config = dict(
    n_layer=11,
    d_model=160,
    n_experts=32,
    experts_per_token=2,
    d_expert=160,
    d_shared_expert=0,
    activation='gelu',
    moe_layers=[0, 2, 4, 6, 8, 10],
    router_score='sigmoid',
    normalize_top_k=True,
    routed_scale=1.0,
    balance_loss=0.0122,
    balance_bias=False,
    router_cosine_scale=20.0,
    init_std_router=0.0146,
    lr_router=0.00133,
    n_head=8,
    n_kv_head=8,
    head_dim=32,
    vocab_size=2048,
    norm='layernorm',
    norm_place='pre',
    norm_eps=1e-05,
    positions='alibi',
    qk_norm=False,
    attn_scale=0.177,
    tie_embeddings=True,
    parallel_block=False,
    init='normal',
    init_std_qkv=0.028,
    init_std_o=0.00596,
    init_std_up=0.028,
    init_std_down=0.00596,
    optimizer='muon_variant',
    lr=0.00727,
    lr_mult_up=1.22,
    beta1=0.95,
    lr_head=0.00734,
    grad_clip=0.5,
    warmup_steps=200,
    schedule='wsd',
    decay_fraction=0.391,
    decay_shape='linear',
    final_lr_fraction=0.0,
    batch_tokens=[65536, 131072, 196608],
    seq_len=768,
    doc_mask=True,
    train_tokens=419400000,
    steps=3576,
    dataset='wikipedia_en',
)
Below are experts of layer 6 (counted from 0) of a mixture-of-experts language model. Rows are named router (the router's row for the expert), down (a neuron's output weights, with its number) and show model dimensions 0-159. Each number is 128 + 24 x the weight over its row's rms, rounded and kept within 0 to 255. Numbers have three digits each.
Before each expert's rows: a language model's description of what the expert responds to. This comes from a sample of Wikipedia text that the model never trained on.

# expert 30
Abbreviations and noun suffixes
router:151132130183139137133146069130109128153123127127106068141115099133131079119109186122150080098129137152097084103104154158079105126073125136124134163129183129140093137127091188153108135132153185130125126128122136129122122156120093110140103141135121093119149099132094128147130151160149121124145135123151159126139101145159102110135129140137147167092129136116130127124090152103109115118104162153094113139138132192152138138114101156094115141116136108098136137129112174137126164107152120
down2:116120128172152154146118130130100132120126124108157061105135128139127115144140197105153178150137125105143107127084120171136135117134143153138127162107161125170145152123093114119125155090096138137159140189146141173121130148123122151112117123121103147090148098116124099117145131138117131144132178141088121119155157141129112116127098155136142079121140100130130104156080090100066081171116127114108138144118091094099134104151133120145117150150146132150176132108126093136115114079118128
down3:103144183131148133142147089129152109109125132134109121145139121110118140140137148155102097117119131150112123170157126141143095108165148135123178136126129105096109121132133088160167122103139125136129096137083103146149150107117138115108135168122095128144163087127142126094103162119099149093100153147097139154093152129113137135152129098135102147157158117137142135151151132123128146141144162134109097181093100135166183147074079141122127144144142143103135133100158047085111094127124086
down4:167114127102135116073148114177137130140181095128188137121113095117087137136164157115085133146116157178140143115108135173135137142117140115125091120075117116138115112119115109137112136125130095083163160146097150123124122120132106151146113134090101163127096125124103148109157124118108101146138104157094136115115147163159168132118096126139129097116127156152112135137107129097149054143129135090126144134163084130130120134145130152138155156114100100125173171111166139144135142074146132
down5:105069111116137154140161150143144163135117129152139162157122136130131101120131148102123130131086121131163109169095155138067137130126161106149100149127101103117151127161152119129147121112107099097121154140123090114139097145109087132085137121153109146132116113097091161178127103103125170182151112126137125122121108146066120100139161156146137101132152136152141150173117123116150157113075117151126121133155101104111131127112182118099123164116080083127168121094154147147107145125125119
down6:137117137132120161121142117148143104124155117141108154117135122157098133114142136099158136139144151159167138063131100129155162139128138162122154133114101124072093122151142156121157067108153144127054130126132096124087109154158110103112128101115134153099130171137137134150169136126133149141121124120114096121142114163119129156133084108139135120136126126178133153134153131105101126099120151109112080143108114147202119072166151105120153110176087099103103107117136097128163111134121136
down7:119127107099123105099198140152061122091115117150140151108081129081163147111113117137156132139177117099126113122137102094116164087149144132155103120136097161132113123156110117148114139109171094137139137143113139143141116105127124109150115120107131099128176125148147135135176162140103131087126116114136142134165135178133107137102126106156123118125129125158130137122154147133081107104145149117148088092097132172122126135143117172180191108133128115087125125136145090113106160112159102
down8:144177099140133112047104123125130117169119129099129109147132141142134134102178071105145114132151117153136140152158061120146133150137149125115112154124153149157098126174136109132152142135147161133149132123133113145143122115142118152137139129167127158108117145131124161152122105091140150130071141111144110129105075136115154106138162133112138112095110125100116129114131134098088099120118092096120110092145130115120114167114149068164180130144092145156114196118144130120112100111118161
down9:125121084147078124148094137095094131132127126065162132137148127138113098132129146124171105163166104164140125115136136074177095085164118071142139102174126157132166135161101136107116120114137132153118103098149138138180146166147094096126129094136141122160156145166150136155133117124133143100144122142113103172154088162158109127104133093125120111130146104122152154150132136125133134098078142124083144118103145163113133100156125113106154139100155127119097132140117121146110111115093150
down10:148133131142134141125132143120118089142181124146160128138164135134164139137147158131133154144162122144162115096141130092167133126124124125128107112086114149084111120124119118152158120123119140132121122134161096115126118114115094158148076130140154166178093169153134136155085143122140101085154150118144140097100082107172127163126121140101131144105145123120094098076150124158153145148162120119092149093098141154091082134125057125086161141103111137122145081091128144122120107157134107
down11:134114133141159119138103129170111115123139132136166109128167138115109128107109144144097083143092092133165103111100145151149133101067137152097122084104056109160147095089167133139140130149093139157141138126135155120119113124113136123109130154122139139143135115097136111153131094125114119113131156098139139114114154110118150146115107141157119148113132177157148135097145149095162091195140121133158139139139071129103183115119159101055133141156136100162148136120110101139156122135156108
down12:147149113117097148108141147150110118129117107135155118134160160106111094135119162138112152089097139074115124109137174168129161112112174110053119097093145114166159121136096137158117118158122083140153109123107164143120104114119120134160101127089110126130141124128110155110116122152141174121087110137103103124125168164131121182109140106155158139158099120106169114138141158130131105124102107136141169089088128129125148113090107129108130127162135115165173158099160163127102111135116149
down13:129112135104158128136156162110160121105137147138138122175118128097115181131131054138086070086135151148117122116146110151104183149136114118144160144167142135067133155114163131140105142144123131138100103132137115136159135130104098199168128160135099105167103101109170164111093130116111157139159162121158102107120141095109131128170137131149126085144140119074094112130100144096151132115137145133125115134109101129125103111136117086150131113107114115129101138120117130141168136111121144
down14:160100133166095128150146143173118162089163125108159120129122148127139145123149152110082153153068143087104095104145132085136135126168109134104174063134121136113103137166132164145153118112138078173126125130121100153120114098144152086113148130138144097121090113141132131117120129120119158092133149132153077167151106129115130109086121159126142153144096126151122156132164143124107119132133140109100133130117102127087084127091143177154167131111130116101117144140149129103099130124180142
down15:147165143144093076161111152112114142094162101124086131139110176117122113204138158112127126139106135108160149120125112108145115138151137089144131104119132093157113117112145122127075138123134106150128087088129136101145141131105134109122128106121151087096120113138153081107179127161140157118114134127129142137115095144125167154140136113078124189111112085151112159126142159140166112141148108113146180107162126130100135146115176136158109115143156109106110088123158102164116130124094125
down16:122097134146113181140135140114175134139135113162132139149122143129153141098179117108128141137108166139117120104141115127125140147158114095128141096144144158155181140132125116150081116141129128072084144136102120110119147102106072140118102110111130120102132149120131133112148123115131140129086100187160153153152117097148135067128119166143176132172142104099108128114115144097127092137148165099116126102055099094153172158171128129161128103152116116113126106147120126129095090133121132
down17:130120060094117136153101111135076117125108117114153144134126132087168130149114143126112101106143114173133133124070131112160177128096152146119085107099135134145123141155115122133191143124120124161164159124102134142104140138117117127177167166118098166102108137116106117145124132149097122091134142114144141100139124150113145154166105078153078103130120088116121124121145137159153108100139134135126167146116160184099136120141124143121098141178087146133089106145133153142150103126103154
down18:114082113123134130121149095135157144139153113122134198049074124131125153126128114116178152135105084124120064129177161141155176105145134132117120148105100147127141116103125086131137156109126131114113093125157136120148107143150135117162149116130157114132109114135165139140181125121158148136120140090069094159123133117148127097133108175083094137151163138117105101136148073135125123105123145108114117151134119152133161122134141131136121142101101123120109148134168138082154110138115147
down19:092101125124143112135107149098128148111089132136082132153145153149147142121099083129093116093125090088123126121148134171130127138128083136182130129140126091148142128122157145124150128152117113184144153119092148127142135110114123153114174123161133175142092125136193123149139093130099115114120120094114124108114151137126102073129116106096116077142132144113150097193136101115126108133111155124141150088130157127158094112101098146152106169127135149168105135172136121119175117151142156
down20:168124155103156156142132093123170105101137140130142161173119142128131112136058100094164179144145077126095158149154167124139113128146132091154143157109120160131122143134134169122119115156163141121151133144103112136111134140135135174143117165169112097119097143107126161129159106142099134130093120086119118131122062124103090129173142090114134127116167125135101080128126091144133130129103150158114095133121118079121160125148111137106115124100078134145144137151129105111162110124096118
down21:134115111119132144130118101170109121141132122147104114127119160147086161143089123092126112121073103118116113157127124138076138129108111109134107104126131166150116143095138119140092145093114151122099109111114129132125138161152138093191179093171148152108102133173123149123110102109177126089104164132129161166141142180097119144146159143141125129135137179124105135119138149117131126115094129135104125135145154152150132144102162114075083183126123114138133090111059145145112131135157152
down22:154163098086110105126122129170107139170140131102101112123135146120144169149153108179136120115145119149107157115120138175117132119123117147088124135169126083134103108125115103106165136117145077108112142138102135166105157110092121141139152169174116136125156135104144126089156136094154105159161110149104128125155138123165112115131177123149125086164113119143143078095107095125175152102096125129116139150135078126135122135115105121096121124119174153115127072106122180125154131097129118
down23:121113117114104144136112102142127143159106112168127108148154129157119173116104088091097127120108103149170093167089113120153148125104124124115134088075156166121094124093109124124117164144140089150096126154119139121142171158151143147179136120149134149139152142098104149149115146097142092092130114138142113125143163120096112139076178081143151136098180100163117149113127116160122132145099139108157125157083133095108090133127164112129168132111126145099169112120141126129134131104130168
down24:118126104090127142111118180119131135137113114159114156133113112130145144158134130096127123114121131117155140118171108132142125090137135144118138149144111107140143165085148150091083123155127159170144140146144152138100121114126132091121171157099115138127179124147126096085170060146160147135154084158109139122110099119110143149132064114121117115140111170106138127151117107139142094119091130102162095117153128120117167157149186078139075111116111122135186135114149136115090107149115132
down25:171135137118100150134117129125121127121141140152090115055182108135137145138161125116105171107106168103112119128142117151089093167133101112177110161120166089153137093114128138192116125122109095133117150133118109085136136129101125147113119127120151135087118097123080134106132075138152120145102126126128158121151115156114080114153155145129150153145127107149140123116155138156108159123139133146153145131094101088128151114167100081156125143120129134153105164139108180121138110091175106
down26:138092108155110155119163122118126124133123126079107105121129116119109110084125182124120170131129118161130116123138159153096122097120114119131113125156130112116111139118122108129104137144092122149140128144128114081144176110129151155118150121144136141136195121119104162137100158098102158116129151070115169152091164151151135164123091150138144092114144153116115099173153118160123155078075104136151132172148114135114136087161138124116163086087154132125146085142146174097107124110141104
down27:107145083117128133153127178139127140150101125137146146140129113113108154134134103152161128180067089120077123130119142147148158124142159165138116150081108095086201115086141079163131146102116122116111135111069135111132143138103137156144147170132131118139120126167083149110124095116127145149095130129089141140145122140139129114161077122116098141156124144161114134127121110103118153125151124122116099133188122168112135080132119135092087148159145143144105139101121146156136104136124117
down28:099150184133103125116113126109153166111106145131130110135082138149124125127087140132155119134207109115126083161162107111156139134108145100107119153143134156125115139110151110080155115121112099143127131106114129182139131123123119139142100115126135062117164109111155148150150159104102150091114146121082160159149142093080061149116158158144131106082138128125120115162132123145151142153118118084127129155123128133114163137139132105105090125141169163143152165107118149131110154110113099
down29:119138182168145121127089110080112113163131090095105088085093136118158090129099101091139134135121137142128125117103143134119126147129137173142193142129113133151143125114161113063146116111119140145136103145174164127122149109140123105106131071110126152146197121143145128119162123154117142142134150136105104074130111118130120133140129141086119101139131089121112142164125078164121128139113145124110119115133155136126144119090113132138127097132165159144128124176146191111129128101120170
down30:129126152099108125101135137155134122149134157101140115115142162152137153130092111154146164141132117055139109123100119139099100090135122108157120145152108108128154131082158150162154134147109117107128139083139130100118152121121080088134146162192106132161110084085122159154109154139182135145128121125113130114111168153113104123113104136130147146113132111134165146125168132153143144100141121092108138095082103111095142114109148129189140129108160080149161108122096124104159130145160098
down31:132141156133158085142143145143117144157110180174109169109109152095136130089093126125111130145113134120138151139116140081095119122150136121123102123144120122124145149105123179164128145143139123142109116134136116141089101172175119106076105120128130147150132143131147123134099070053122115119152125124116161127132127119142110141112133115111118177149122142154123102139145103143133185138138166116117115118102080118065148101131116128185130126183126089173089142153137137096096109115135120
down32:167135163131128138119128137135133172125121110179139074147100101136099161103076109144111144098114096096128117158132160181107140149097148110135108116117159098133108130130153102118120143164137101121149108121133098157096128123157098129110142095096102132121107103113117107148131147088156107111134079128084171147123165114156074114123160099159137116142146108122113162146130087148129143198097169147138105124119122149165110155144104153149095162133154128113098131139123143177129119138138132
down33:118098193152122143162106124100143114134090158118140144123114158116101152117159147114089118143138138116132135102151095087162164110186108105076124121152138163144129160119110140125139107136160137091080096126151148121129131116126127134106133104142091108123105114127126116123121129085157134183141113159098121115128108112177109132115065125174119076140137120150141090125123170104120122169086184111136134148130142134102142121111131119151135119120145161154122134174131146181086114119113132
down34:133149115132099177139102113143111123210122166139132142128146116092111113134104119138164133138138105165134098101138097078137131119116130077135115157141144101120128135096159096094137088194111103139152138132122121127100128121143126098116122100120148132134178129123068168143160186113145132109134108147140153130145122149110155144110118119164134122102071124136111083132141103118149146137138120178125150133142120118141118143152126120139103135095115075150074147141130112125145139146169077
down35:138144117125102132103085133175142113154128113102159102133116122130100132159123181147109086104134103140119111146118119133158131123149151126115143117138124131113116127146152126110113120114067144129146150088165102184144139203142064120138148106109128114139138101136136107152121148150143117156123092121116062125149152138193132105115161125117135120108132127121153133114163134131111093122124115121132108074103138170154130143049126128108131128129098137129146094176122098113152164139165149
down36:132164159109118118151159125146092164130121135135106159118123155099124136160130088163048117103160149164150170146168107105160104130114112128124134099108160140132087115164161112135137110108175133115136152166112120124152109138101128110114144133131089154132155121156155126138095123161176079098149131135152078146154124118098162170142075132105119110128158119091137110104141139103124128141137182149115131125119118129070109122114145095154164104092119125102113110131109125102127113108120126
down37:179136104143159108127094167132127113136141116153107131127118144127126132124144119082085103112123126161139208174080101137133140171098124125123135143131113120109140124137142126062087141132141169153116140110119125087127149128110125125162179151162106132095082163113126128129084137117162129074131142134131135144131113101129125121119070139138107119145135147101128153111137117109105132142111141112127185164125160109133124155088133089129126106115157163154090132116134121147196109141103117
down38:140143104122114100128098185132126114130132155117140091115132149146127102094113124107096119158155113132175122121143135084157150124157156121107140114105149143070123115125112096109170124120118141164129131121107126127089110107129070119140143138129194119124098147147134105120110118184151116122104135171106145133100165141150137092118123111126090114151175141089167066150090120167144089150149165120122101114099160128167095121177120129136145143113149123119151103105129147130129149121167163
down39:131152129113142175091155124106129093136119132132114112141142101114154120120110067134100111103131158138136186131155101124139116165115120135122153090103112140086151139114118087109119150111122098164140114101156120091111126131160102148124132127141166147094131134133131123117107142115094119122144076060094114150152142124142126139163146149107157106117131144164159143124127099138123112111119158149166159115125137095137124184189091096137120143134135127171131136166122073116197118154099129
down40:137135092160108177106096116149172179139129117127103135139112146117121083169123092117105145107126140130113161072112113099160115113109087104105145138146130151163121176155141120127119132141140161136089106135096107111089156139145142133149130159101114118135120073135139134158138088131100163114110153133122131127113137166142095155104161094178137128116153172101122090095111130131117116151150108162162083113167124140148174125144161116101098129160131116134126130147128139120093135112161077
down41:175107107058127121129138174149165094151154134112116104107148135130131180136100164095101119149130132071110126196144120144089144147106131162110144154106110113112162127127165158124147110107127132133146135090108108095155154177117105128124058133105164134094119088154138101103128098170124152136125139115117143158134159098111116121144147128096133128077135118120108156160161132142163095130145149107154114102118113118107131141122140101100139147097115131135124134168151119101143151130144118
down42:143143121174126144165122158061108092137126139155116136164084115120116119119144168144121120134129102141107093127110124099179133133187086132112141120136124103097109127111161135153138080122091135128147137113117110179136174128151112154113154109139168136139142138102108126091117140115111134099154147091165160125167151093155137116125119100112143131111124156153116085163124151155153098138140165120147083151143099109119148127101139104169182103112114084095114129145098125124135148085113120
down43:154159162082146112129067145129120122152147146119112138111120138108122128134146098140106123153107125087108145122118129150134110149082188134124077140118109081101144160154106109109151148116103160113186123139149128089110158166153092147152105116123130152136156140148124101148113118157119157082171155112159084125149112110078155175144098133108122114101099091119169141096115126140134114119147145138112144138104137127159072148127136116132163106156118131163127093123147111098103144128156153
down44:168126136171099103179154135159147119119136119077078145125115074122109127117140129144150151154124151145119108127110124140131095104160122121122140122107140134114145103168153141169091127161112133131112173110119145137135111117172107077132122153154193060141121134144166147138102142143128107112120120125107133123120120125108117113133158092080107140135156109154156103142098131132137092160142096121139140161154166077135194147113143126120108096100144107162123090133130085126109130099122131
down45:115124160112130119119079154145079140116133078113153139157147130131154166136106113147100094140120111122129115133138116133092177098144115106137125172175135099123134088106161120137123103100155095140136128112111151122085155138156170097153143148098099128108155123104138142177135148138161097110172171125090113111073181128131129147119119129143129121092087094095148121132079136100147125139116147131137131097135135154136123156095129108154118170098128121172141124127139111089178118142174133
down46:146121159102139146102142113137114140143099116112178155125102137133160170115127126156142134158130124178145103132154084138100100166086098130127101136078151106115148112131093128119176123163146110145089137090156135147159129104126155098125109144141156145108101147108109120135125149107105142131084159120127077125101148099117132127083152156157110163106105152095144114126128142132150130099137123188119121116096145130128066126142079072129161111148137155152151117183110129134152113102143125
down47:147132137133140130140125084111108135087116129126154095104165133157086142151169089122147110148177088119146122129109138117150091145125104135158119128128138138151080127166109134160130142108140091108102125163089126111153146167128129156136087094136107153067124154137116126103123128085123105156073109136098122119143140135112111146094129135169136164129072138128156139149117164132112140122124170132082140148159144150167174149107092154142126100110152118073126100134168119155147114110116149
down48:091153108085112090118139129078153104141106164084111128128123126123121088147122149122112128135138102082166177108135160152119141097124142133094115162145127144132126144144098092104130106119112129112155127136154159113135118102137177163115162130129124108136145147120116095133116086125151115177118159128169125158113094114155099119120159145149147136139154119121075137126118106121107139115139120139113115128161119113142120170160161106121133131092129133059179157146112164184080108169117164
down49:146147110129097147131120102120121111167119111172094156145126107165120099112132134118110087079133142178100114067159093139137143109137137131187110127092102121141135108130112165149124129109120115097129101117126092155160130119155166123110123104113123137109085151135097112136162107158118117119125155112134181128120128106107102139162085147166110130126157175138134103152162203164116128085133145109144153157101134151085139124083085130157132159142115131150130148131100113123134124155137146
down50:134101148108133107138106107124133126148142156150112108124139178099131106121146164169118166146121148129166134148129115092130137130069094101180107119132132119111145150198117108125109114171143120093144113152103102136158149125123167139111142119143126137147134096124153170091124104131111120065135111157125160109166124112132143098147086134165113171101088122077127130059130141128143140145097134109138127144117105130157147148122078164126129102109138138139134159108158131136076107145092140
down51:121122119144126091186149124155099117086126132133153098115137109122084148146120127137165122134135162122135139110106095161120079113151129142140145100122132159099170123082142133099143167114108119129120121097149149210113117169161117185101112143159094168125079134103148152117151123102134132146105135120126098132135152105123123157110161164168128134142079104135136118142125102155166108151149138126133121109117110096091135135098116173156141110082128161112138106100088107097138156121136114
down52:110102167102136106096108174154123099092134140142109115104122141137122110078112125089148130131127154108116133126151151103110154110072140088074123139083132139196099153140151121083117138113117117085149107143112151115125128112173133149175126154135099096157157158120104100118121131160160098136173135141109081074103101124123160086124146151123142158142123131105118147167141157112140132132139130114156127091114155148127139121102149124151116129137149188151133134127128132147135149100177129
down53:104103123117168105119165143136107147122134144122152129094142123125116185173176130141172160120162128128125137087133153116183123139134107131154127099135110123121118095125157156134142113129137140077136151076089154139080127132107116158121097138118134118126107122138169126155109087139098103098124089147117176119110137111111133100112141114143109144098175120141108159114082144096120108159138138137135110076135144109149123115108110153081117178155159113124105164102149152134169157093153099
down54:115125121154180154117100095151126110131146108092110118132114109120163110129101080105151105119114160123126156096120121115089130116122146090131130123145116100170122176104131115122144133113131109165058141125157122160122118117177140153177104123133115120122112144117092084110127136207135141156121108132098101131156113174120122129155141136138132089123123088116134158107078102125095120151160122161184126142150161135133118113153115171078149135162104127141113131138129133108151158109159159
down55:116128111111109116093103127103131106107130103110137094158106182124166174162109129164140146129117142095148117079119096164099153099113119110136110120165119135126090121147115125118117093150210103160151102121114148076143108148158172155116164101137148121110088122104127174146110143154154130147135131116140149135137150094161130122133122154137143154143097096146132121105145142095134177123139151138111109140120133101120090138086077098146120153147145100138141172152100131130091123109137161
down56:127132117136170103081137105169104162130147144123148134148156122114101142145134151124126121049132161128125131148146148134116109127172137078098161126108154115147191157109111107128104109136117136113125123139173105119178150142113151120119113113118083099101129117156112154088119131100142118082135108127084110177152125168119135138134115090168155127119170118137128106120129133104121130117159108132176107148085121135138152100152131126138095114143123120092161135111109119143182170078147102
down57:122113138107129143109098151143133128118123160106150136142147129102137093137150137107128126118121113087136139102099108142128073102117148131101149086141142137147140152183179118138110150156126132098100166158119166150130152106098138090134155120166151114115176071139161159096166072124131101157130118111190149133130150125111103138130103125117138100135155136117125141136078129120119090119142110162121145149147161089105138111128174101149145087168116174107117138102084091155135117136099116
down58:132097132123116134152099087151099130115154155114084140146106110140092126148152072129125131101173110096132143147099094154142148166116154117166123093122142123113149134149123156121127101151123141135129133180122143068168091136121089125117117127153104114127117112132108131151132121173134153192141098135136129112099093154068123137141087135136143137124148149117117097149084087132099181100091113120136145155137176130114148121169162138085110129092109147148149134160127130151164110144118125
down59:100118123141123139156094112117106141127154113124115147088098150152135111123153156114125143133136177173075111158152133091153093114123175106104140118149119096166115121119162118097151156147130142160150146100140125134130111126084143153148148112088136165102097103121130083139131098112111117164116135105136140101162106182133110080104132140078123133122132126175142130111127134110195137103129098121179149110134144096089172143169140146118121099171116136125139137086168116137138110108109122
down60:139103138104122130154133094093159147081143107108109123118129109129146125110181081119130139165114168164123116140109154159134111117167168106110086118154127150098109140099077088099117132101120128138140162106122152160159114129122177118115151161118127142153142113189158151094099115124109140124066136162134134139120128118109113128146131096190124104141134157122118144096126158139164100177154137149144134133091131159107082113135127112105099138096150126133110145140140089122158101144087122
down61:148125118153107101121119114175125119070145148188131113126128147155109087141112136145148142106140111097130084105127159142128149139100146127163105148140113125151084137155147134151147136138123155112147147149116168157104125121139139115161126161142103087141172126097128137127121115154094131088125134120105114107117115153113133119153069164096077135130107122133145116190161104163054152152131093102134146129145125115107093093130127109152123118077120180155129158110149124091125099146139133
down62:103104123135127092129141159124139116120092095155132129137101132120135121143130097169130110134156097103066167126153103128149154177121165166061129138102114133162141149143097118118041134122112142198110134130135136118126102135199100113118122128129142095095116145093111104160126171108126127162124154135162134123142123131099132107139154136119104123136173138119127090139140093118122102137154135117160099132135124078161111131140149147121144180110138131153132109087120153130131139131151101
down63:131133116137121155183158117177172162130145158114161133111094126127116159116111112130131120145110142130094124162117089133103129129089145124170191161073125166133109099156120109111152153129150152101136122127113121136132138144101168139098115169185132121116135091125075144136113156105097165120129133084108123135135123078101106116113125124153120131117153115124110138127147137151094168104121141124082136092147129087134136090145152123141090183081089145134137124116148171114138106125105138
down64:134133112144111100118135118144136125128149166149178120138135143127154091130135121144129123146135084125102097116140082112156131175127126130137136101159103127101160101137112132117192136137173163142126131117125077164122155117103140126159100124172120126121104145153164141121128097102132082118146127099133129149110122120088184145106134104113122164168148082109151113128108096129180136092133145082147135084142139138158121128104129086136163121094140120091088154135080125105142136102129192
down65:157129098127119125138110113127111125125114129118089141137112120109129158117116153150166165124109113112158107111103123164120085088114136133116166145098161111111153134119116130113137168160133132138165188176099107144159147117117149157145133125140118101098125123187106125108110164111115113140106118119169121159155108083144136114134113107135129125162095137103133160089137092133115138120129092138140136140149162154151123112100154213092128176154090167127125110098087105154114120077092110
down66:105129143130155140102070167091112114094170117132139101145146147136080132099169144088128159170119122124137123119150133141160123142181155117146095129099130128157103094109126118103141135139095136121151073141171113094148102089119119107112164085121093126099118136141122115137104148152134149102084140123154098115136130099169115163142121161156096118132130147151142150173131106118116141140115106128139137128114113204180140117145104104155124146116114083129124082153145151157149144098130116
down67:087134132149119143148149138099144109146068131110139146136122058082088115118098086126151100119136127099155132107120122118108162167143125152116169094126143129120139130113140101141119142053086111146123117131151112152129171139149137101135122187124138122107155120128131089126122135139110130144089192121124101098143146119119132124126161131160121111108160113150098118131152149150147122105097144104187154135151147121134130131160163151107107129140162133118172159156099111094088161089122135
down68:122109121130135116111151145110137127123119113114080105151091129078102099108105133125129147102129122152110119118084110128134125120131142178163173133125108109157147159128153178137148143132188141164128156120132118202082113100140129137152162087145102155096099105133110169167137159141139120114143130153122095109101105156106132145130117102106133135131168099098126146150090106114170119121134137166159101130154145110100108114116110123108094115122157126166143142091116174124085139138088173
down69:117127115128098124134138082093153141169153137122162110119121114133083107133118113144162093148122055172105100132133115123099120121132096177135124122113055139165161123140119128148124130148142119089138135079162159134159118105123147142163128132164149112087100147100126139157121146105155123128119173091152103125146108140103140171161128111171106149118099141113070124112158101121113133137107117084175151139160157112132138156170125132146106155156117126100104140100110111134146119131155128
down70:125144154130070108156142121185153104105158108110106148107142121136148136148165131100163150143119120141116139123161135132154167120133116116172092110135145146103180111144124136120097088101109101114123088088129160146120133130083172147129095139144169080088139136152155166118190082133125180106121102125106096146106120124119124131128143163107126102148137134097133104137130123163142091120150133093147108134159095138133140156110149065130107138095130114127095127145113089128169145131123129
down71:138110154127168094139102176146123139151097117138103134140140126136136139155139126105074103130079200066122138148141137102100122169150101115128127079112097138135159098095134102104133136142138121120146132068178126122146118108197138131148147180137126145146094113111158129099126153075156137134140126142146110124139086112146145144123095119131113111123161133104172134103111130133116159107153092132103137140112111146122174127131152138142113141170111113160133114118104125158079113114097136
down72:142111144156175076129110137157112125098131124146115129117124159140112101090139123137119147133127122126137117086121150119169083137104125155182116160124128107143094130143165118110126100139115145071137098128141187126123156125159154083086117128146096097115117144157145139143151181067136102112118149124127164117119136100116134121116116099157127168092128145112143117174120113150111132119126129128170148122099157165114121143088177118151064163134095111145156114086110105128130130153156142
down73:126138133095175148122143110107081182155124138113114124103142114193099135097152114097107120176167131115103128175124104110084116156109083134130110146116129146094111105147146162129127112123109086161114081130130143154134149134135117172145148187121160096122127134136180152113147117145116120144101127106149116107107117133146141150170146149135054126140125139118106115137138156110127087139141119124102071127118121133139123127132084152084165128140107137085111128157154142154134132147148102
down74:112137148144121123107117154127132106119123099166092158104124095134141129134114094136080158104136094150098117099120105083123179129130104154112107135124113077087117107133137160167132105165121147121126169110141134129111140143077163145162162134132131126130131135126126123099167084138107163117156127123157176125130140157119120135200116137119115124155174123098103105065123140109098167159122167097064140135159102160158152134157135106124124140155117127126093149134104134129106112149116141
down75:093149109120101152152113097143132139127090160110102141139105131187133115125108082144114142181140110130106151178122097139041139145157163132139082139154140153134131139134158132145126112101149165135152112122125139129132172142122127107130121082129111108161085133143110141134119124108086119110150122134178094098115128101151168146137143151138161097120118160119103129050133164151106151156125136156107130132109141152127129129125123131150103136178138127091086107136153095115103107109130113
down76:173117123154121135132172116157067095165186136080106134090130134150117134109146091151132123153123126161142137139106109085126150114145120135126107116145116126108101130167097160139160145113142128130125104097175173128167076120119113118079155113120165139125152115108124121092106151110080165134114094126116159115133093172134115156124120120108154163131075134151130091132113136152135113135113157081137091140120082142131149160149128137135136151150119153133112167128176123108109098139111115
down77:132118132117163109112178071136108164137116155139131159121116143123152137116119150103094127119113119086171157119110135101132157119166120156115110148206144121073116156150118137156122112149120125117113145132107125118095139146119136135145096131149130131133116131110102133131093136149120137075092127126139061141120168113116131189110130123151132114140143136129125126100111121104157096136081192128097155109180134103150104102124152139098160117114141071133141124152173115132131129093176134
down78:190130164108133152147151140160100142084103097129107156108134118098146098116124125131190140069170124079176114172138084157134173147141119076123129120102104136141105086105113166113126131127100110137103119135143106154102137138124101110085136103147122142110113122153099147146095146137124108159145137112136099159100140091132108135109173106133140116116139152115150125139093129189145104132109137133167112148119126132143146155124151141147120117135079156156105131187096114133130114126125137
down79:159100143121135122112151168114112158099113107144117155130120127111085118135106106126107134119137137090150100134104180123139173111168124090145138080169114144121130155101104135127136110125084077101109152138111116154116099137175150156141149135142138133145118146127173134141173134148131161115143092112126128091142107095137134112137130116146119133141133139165119153080126136136090094135121105090133147204181108175111066098112156128115155102118150109118138136167149122100161116145107100
down80:100128125135110123147179094080153150095129107156084130138127145176111150128109116150130176099097136132137154118133082156133155136188152150113085122107090086105146125146123123143117108130129138106129150098110162074100110103111113115146129095145165109159149107146088129126146126137091116097113147128094143113123132131139157091121126130142115155134219125172126120112142122091138122155141123116135144142143129115131110166136154140121103099145100114140120153192117149167148089106120133
down81:103113109129118110138163119092101120173122135117134140109115106115127090129093134151120145138153141105127150129144133131184127132120100161115108136150178152084161157128119136114133164133169170135084133108118136153100083123095134172124111148114089132154119093134110108076117099119117150169099089127143152098125163184120127089144124143133128134161097125081126150131124162143155122130124164112121105074148175076123117105165111108143174147147149130156141115119105149117129130163104098
down82:120098174139099132150092135106157160125139146120105141108138109136138094138148119092123132125138117144125133159112082103071092095108110101169164127197114095127146150133103112117127092112201151118144148128089091127167149132090152113149113125111174097126134133136143079140123124148136141078109133139143108135104133146119109140098098143135121153090104117145118119103122149112118146123161157156091148158152138092172139116154121125105139162102177130137147173127139112142105147150095142
down83:152150088122122113081118132141121123108134109168092120122139108152133113122112089139145154183163133146122123133092130099136146128101162082119152085126173095099128165133152128108108140147140146151164116111131128092138143154100152126149142147123130064154147168123099087136120097129121106135065124141085149111095112139135173098111132083146160113123166134131143072163098108118177120125132140137155121117115149146096110123130169158120082129143136145159111121112157132106120152139171151
down84:128087109120097123145153089105110111138120125134126136135097121148153086154127128136156142113154098107122113118133149128135107173130108154169106172120115111137143144124167154114131173138156084151116094117120147175090139138122132121118140117181099076100116119113064110137110164177131148108122102149154139136083139157149135133109117175111181104101111124153116143111138086110113116124142169129110102109118083131113188092143145113179160150125169126106112128128136109143106154135130112
down85:115142120123126097156163120125144097122136145131138145146119132120158102155101111104105111111172108144137139121055131157113143110136080145092149142170126132129122131138146127133106159135150126144190112075114120114129143167137101136114079119126157137129124088155186155128131132135128103144133147137110134179089138092141117118051131087121149155138150192144098105115151131109156124127117091138117114130117165129145161113128160129133101130087166122135143098151097100085145144118097151